Weights of a small mixture-of-experts language model, trained from scratch on English Wikipedia.
Size: width 128, vocabulary 8192, 11.3M parameters.
Below are experts of layer 6 (counted from 0) of a mixture-of-experts language model. Rows are named router (the router's row for the expert), gate (a neuron's input weights, with its number), up (a neuron's input weights, with its number) and show model dimensions 0-63. Each number is 500 + 25 x the weight over its row's rms, rounded and kept within 0 to 999. Numbers have three digits each.
Before each expert's rows: "comes after" lists some tokens at least twice as common just before its tokens as in all text. This comes from a sample of Wikipedia text that the model never trained on. Tokens count by the router's weight.

# expert 3
comes after: " the", " of", " in", ",", " and", " to"
router:463550521510524489485495444517493481485474502470492493493513467474526526506512473501538519512483494469491462465527520497492459525487525481536519480481482529512503525498517493496491488541525511
gate7:491508536513512497497483511482558530514452510514485528543501545479506499521523500489504465526497495516510503503480500482507476522474512481482499529488525479561454537499516496535478512478485481
up7:498520505512484537476487501508512518525472505536485552559493468465493464531519494461533481494499496498505494510498496526471505569501524483478494522506483480529482521512535527471486474491472509
gate8:486535452455523497536510512489499476539516509508540560484502481476538529529507530485504495507481485487498502506537503514500477515523499503518524526501566472495504517486548536525501485492533489
up8:525544464450509481516532475494511477512515504453525516519518456461538502520490503494463474506482461480509491487504527514484520538522512485457527519497497441497489511468501479548506483477539490
gate9:516513519520568512515461490485516487487508469515533550492507517529504501547463516434484457479502483538504511484513504502506486508509502528539476502550524483512492514470520493481472520538486512
up9:480536487491508508492501520486534496502468489502544485522498435552512523501484525500511526500479517508514510493504496524528502473495526479470520480530493498517496528512505525531559448468490492
gate10:481518493505518488525468534523477492511458497490512490511502533541484494493518554460485511505486533488516517485504504536545481505452492498492482520465510475501515517537514494489488522546440465
up10:458538506495522501490469515510490472479478485493531480473499530538491462488513516487506499518477550489523554477496500518526466488460512476491474508453472501484498487523513477508480489515450521

# expert 12
comes after: ".", ",", " that", " and", " which", " but"
router:513544531521466521525511548467493553472495497506524483510531517483480490548486516556507538544497559539488514527497520499513485504518523497520564517508491501510510506493525485533509502518525440
gate2:488512500553520472455503528468444546492507505494496532507526518516482490503511536482487519503515513480494491559549501500484530482511542487506528497489463501520530508518473513498503543526522460
up2:473530488523520524490527518484513487519459502546557494532473506553503502497521536507484550506490482520526455521493498486478484523523545464490521512474504479463488510505515510505512527502500493
gate3:528517500480513472501502489474494529499464494519473504520480526469476477510511549536492432526531472511486520518492464527504503508479492530524510539464508472539468507459490484485533529513506488
up3:515517505506502489493477457490503501460507517568470467512454501503489481509528565528512501512511487484489550543515475522520531488503509526560497511485487508497467528509474482441521498479510514
gate4:503548490497535489502505458515519510507480480482514481512542494475531491530525522496469479525485529513513497488539483552480497509495504502458518534510461466507494468506530442473544539469494521
up4:519524491511483512507527511492542550492501462455475504509515513502459509534522529516443510557520514509492533503511499505479492497501510453478549482504497500530522468498509455492534500499521515
gate5:485475522510484531504518505480463561514540474502499518495533528481499545510473497504488513462515499530500451501513489538494465481490476444467491563499500511496441507541516481500497512519491516
up5:499497493495519533520473453529553487493484503545532519546550463487538462473442500516501518506479517499516521529482445469452466480484510469490514505520554504492462498488542505519506493495522532

# expert 5
comes after: "0", "8", "6", "7", "3", "4"
router:489502462465525506544507496480486529531490549466452475515437520492504478490540512458496503462489458487505521498525519526530449511478519463500487466506476500482496543508511513498524490547500481
gate14:502480482480511548542461471491508519511508510497483506554518459473506489468501463494471539515515497481482439526535513497488485473519504512530523495472523513487532523547479531530503460538544495
up14:528487538533503487531465453501477488534493494479479507513464510456487480521489522498511540483496562450515524534468521507510498549531512511524504472481529481541494482527491518495508539510502508
gate15:495502490507466509475454502543499492510454493479504542481506493472532503490501501513495518473457487457507461547539468482513487484473515461544490502528481531505454534523489506488518509484499516
up15:508497459464483494479467476535524523505454524486480483489510512466571509484529486494487500455454490474511514552543453489527438491493517471517482522473474515494480532506527503491534499462499516
gate16:502526505546488533507502470519500483575484496507470501533492496475520527505523572511513455512503497522497495519507505495497508489494541497484506508521431498467490490475495483543509500497450482
up16:483488508533524545502478508554526517526522503510482504518496493510499500524515522484446456488499510483490494520459507498522526494502539508494497501545524487504483519488493498494449463528456457
gate17:475524511511485514527532481490517473522451486485463502538471512492502474480498534513528441521540509495527546505520519467497492485466477456463506508527481498509483482476531518489460530496479496
up17:512543498509513478497503510507456529548486508514485515513518495496502523492488536504464501470475522527500510487480456499491523566491518505494508522484489491493502429539515544483515527505479495

# expert 9
comes after: " ", "1", "2", " (", ".", "3"
router:489539530466475528479523479478457460479517490477521471504476508499495505531486526523496520495444519519462536479520491503511493532498496491505455533482512505511499486541494499487531492462552523
gate14:459570473470507498503499481526486478507528483488547494490483433460494517478497525507488532507486516489537481520478498520500510514504485507477499485445485493516502503521536511495493462484524511
up14:475529443496524498473517482528465472474531515510542454481479497531476541499559491493491498486480502503519488508482488473529509521524488518514475494490473484493517542519507483517485482509526521
gate15:467496482507474507508469529501470469524476466508511486514512474533503520490528516473453529505499511496492510528507448530472470533509498474449494464475504463517482474518520518497517502508495482
up15:525459528529501490508505470504485481526495467503526499489448506503504498535538550479505467489505480485497522539492477484477488533508509513513474466486511460509470476517502487475525569498515498
gate16:518488506507505510514495523553526498523463499504476483517528494473493514493511472514499537482484453446494459510550494537495436523479497513514516513522483487477500493471454516517472524480508479
up16:459489532504523515503472558527478511553489491500474507474589495509473499479536484545464517506517508494493488483483475494454484507504492480504494514500489516516468461490499490475488481490492512
gate17:497503437500490490500465455481525493513529514507482500497487516456507496490507521517485523516474506449508499496535459556499451423484523524507494511477533488516470509507554532461497483471477486
up17:502463490494464455490478486481524473496520528500476512437459536455484469515532492483515533483455499492518536496501448557490463470479542536496485467475506478542444481503531495487534517475508524

# expert 10
comes after: "\n", "|", ")", "==", " ==", "==="
router:545455515533501476564510452525504507518483519517536530519515464519489514506507489459505499508526507487542538468490500502479505513533483530473483486498512456492466484498550492468481507478451531
gate14:479495494499507460517503496479512473507525452532477506567513538496474508479521509496503457531494510533549465517504476499511489496511493476491516510526498464518466470460525455493491504492456497
up14:484502486557494551520486494466511461511506494489512525516510491495492462501523515508529491502493493506509512487464539539495499504455503501484520527448460516557498534513486484532532476479489496
gate15:492502477490502497523512511517495484533513489501530505515434456490487508481488563504518552527493508490514462524500475497502496503544501510500530538501504464516453523504561543472490484506511477
up15:488499528524500481504509543507508457535478471480529524504461485482474495506515575483496536535512508505536466495454463480491446496493480508479514524514475458523448507488520499488472498494491498
gate16:476507426476479498532500466511527549517502501525509537478506530507500443497525505495519505507493520452484475489539461473522485503492508511518548499511456502499489531515503523474500516497521442
up16:532466509478484466522497461550478483512473502551550507483539500489535537522524489510518470541516468484537492534478503514492492496524503542501485484490550453482482475482532510515469468489492491
gate17:475509495506474507534514513480463483544524464523510485512522450496521500504479533504480469485481543467514550484500500519513503512451518512472506511465488502508457493493498514472547508532490537
up17:481478478486498481537502499509456484525500486524522507514563516485513512511504507503488471519479502463505511497531509497514493535443498551475507484499512489520446499484507498505528521507454541

# expert 2
comes after: "1", " ", "9", "-", " (", "th"
router:543520513507480484507540550503534509497452480531556482525441490502487516505500482498537500521480515504491471525546524487521522468495518514494529504496507464470532529496458507483454529491498517
gate14:530513533465510505526473519542524487528489537490460488563509488494516521515500486487472508550495495481518499499512495502518518509507519485503495503504498499500467493440445486491494462521472505
up14:523537518445499460519501492471515505505459493470490480513530525543539523494518518499488480520469530507582496486514509520535507502556498483488489489490517458482538498505489484482530484507460517
gate15:536541456539468510520478529487513517521457501478461518512461511474496503486518483499469503546511478481569492512483503519510484523507542477487481490455499443502469524464489537546514530524476499
up15:563511509493504493505504519485508528490470522490484521516464483516492513494470500462497481498524519487531518476481485489484516494505562478476444421488434499512513499462481495530488516495466551
gate16:496508478539506519517464533504534551533469504498525538522480490495522445540480517484498536502508523494503523493515462483498465539470465496485476524497492467519460513471518485430521474472462489
up16:533480479534516510494507524531541519543485504465480522459494546471517498496486489465506521476507512552499459495509491467499494488530472502490568490486503464454469494470535537488537494499514545
gate17:479561485507522518515467475512529516473500455554493491588503494527521515485513517487461477491493492518484519470547456527515518501503515470487491492513519509525500519489553524525500490513505499
up17:470528471498476545483503527505526512518503421517508460531461507534504542472479507442504491516484533526478501514548468482499513469479538482495509490505514485488499476517525564520498518512510514

# expert 7
comes after: " of", " in", " was", " as", " to", " for"
router:518490501526484469479494479489505514486500476498502512501514500486554517489526484470455539495447447545550470510494475487517468536517509478494480524510494523499501518491510546508497490514479525
gate29:497486534511515496489539514547509519473516502469492499461533505525510477473510486481441491510487491463511504453508526513514501496490488544467481513508574497515489516486531563460458515510490494
up29:505504502502520503500494515532496466492438532515430461471512526538522525483517483483446494482484492523568474539523465460513544480485480485507503541536519490509479508483514482500531519506485514
gate30:485493492515513519495487469524446502507472482505506508540527460479499514521476499478464477448496473495473543488528506529444524503533521553507478502492495488490486482526516477459537466501487498
up30:471443474499516492508497507469459539499533475508501516484541511481475527520516472505476452496468506522488527454481497495476476500522501531476509501532534535459526463485527478463485463544493474
gate31:483502499514528513514480536506559516529515546505515484494495484515495490548498513524488541487493512477511481508532492539479458452466486497526486505515532494539496485483470538486499505499503483
up31:476488472512485532501450512482493499470547525507494498488485474478488511533496517510513505481533502481522552512510501539511481487468435498535458503492480526536493489473502507507499503517498531
gate32:517515510536524503472521517489494496513528454523551494500526467538476578510483505530504495517490512524518490500519474483497496479520542436480553517457484502511491494505504488521472469504476478
up32:495512481538509508525499508505457469537506474531502538463499453515496470498483487480505470565501508514551466569494499496469505510481510471462524480487478476483476522504489459549487484531478495

# expert 15
comes after: " |", "0", "5", ";", "3", "8"
router:485495495454495514543512502476485520493516463475476500520497510525536474461521484471532481486419535530474491468479494473475522531524498532553528519491496501452526545530545492507552452506514514
gate19:508471506471517505526478494502508570459487550495485510481472443491562513496513508510490480522507513508534486493552534530513505516516504516516502496478489485495476536509511511511494533512504489
up19:440510544470526472463525485498500535479484499467523487497510459508551484490498502489444501497463523526532503497540493525525512518491514463509493521480519479489451477510455507442508488496499509
gate20:512519499494461492525499472495500479494488453535493556513470446534468470459538535506499497548504491525475469501494437537499511468522517500536509498459482499539450471523513494500501502488499520
up20:509479533494489514509437489455477482510531511479507519507498505509473448471522537488521491541511517470491489502477453503495517509498496491515489517487495502547486491519521505506489479484520536
gate21:481504511517537510517468495472497524510531454431490492512480486521543510481458492477537491498455512516513508492482499501488487482501483511493540544458521512524497509502494526481479507514418516
up21:508518525485474522523526474486491527502515514521518544564500483501492507471479506492502479491557509501462496482517496501490500492515477481497504424496474488523471497495487484497528503538493509
gate22:506540471515500494531490529518479460514516534491515566457524458483522473507487498480479507470515464519508503528493486507498534494573477454518514493485507496517474495480492498494526503501505494
up22:489512511488494508511490523515496410514527482473485505504513464513486517500483545532512445530483492496495465521536517498494489511454491504448500531548489483494488522458502474512514515503495515

# expert 1
comes after: " the", " a", " and", " his", "ing", " The"
router:486504480497506523498498512513468495504492490452482521515522490535559461458546489548518460551524532530505490529545464464537519474478494490566485555502461523505492527524482478474528503503472516
gate14:492502508510528496526471488486459576552506481495529480521470507494510534477520486476507511526505516516518473538514462473520496530476540487501449479472487508516465503495496482510487537507490531
up14:516510491502487503492492465489507506516514469477460536509477458492493566502508431564535495525522469518471487507499535487511521509497509492541481486486476542497520511504494509530518521467513483
gate15:514506474538534519510495469494436485502507485491503538511534513477529478484536517519525503493518527463485502494509478480489501514476537487497498502488506519505475520480582480491500513453513498
up15:528512506496522511509498481484488541538487467469463539524490500505534511520478501476512479466512518468481492500470480471507551555465529499467506508523528516530474556448556531559504475501502501
gate16:511464496541456512535504537549470469486520494486505502498466535500478533518547493503500509548533514512515479484504509533520511511486475501503506492485514501537497509555491533511496503461499480
up16:512494476448466495509496510493446506479511493474518532480495514520469532530503475477497501536516506520496479501509556468551494485477460450529488519531519511519490468494479480505512486469551462
gate17:507506522534498534501390494507518509527481546510495498510513520498540548534494506492552465507539490515538514480467472502478487494448467508493476522544509491517504518505506485469507503491485456
up17:496495525501490525502445496474531481516451532502478469500460516516526495508489504509520454531515520482578500486495478503504500480449452476478468523554502488512555532481499490513490505497496473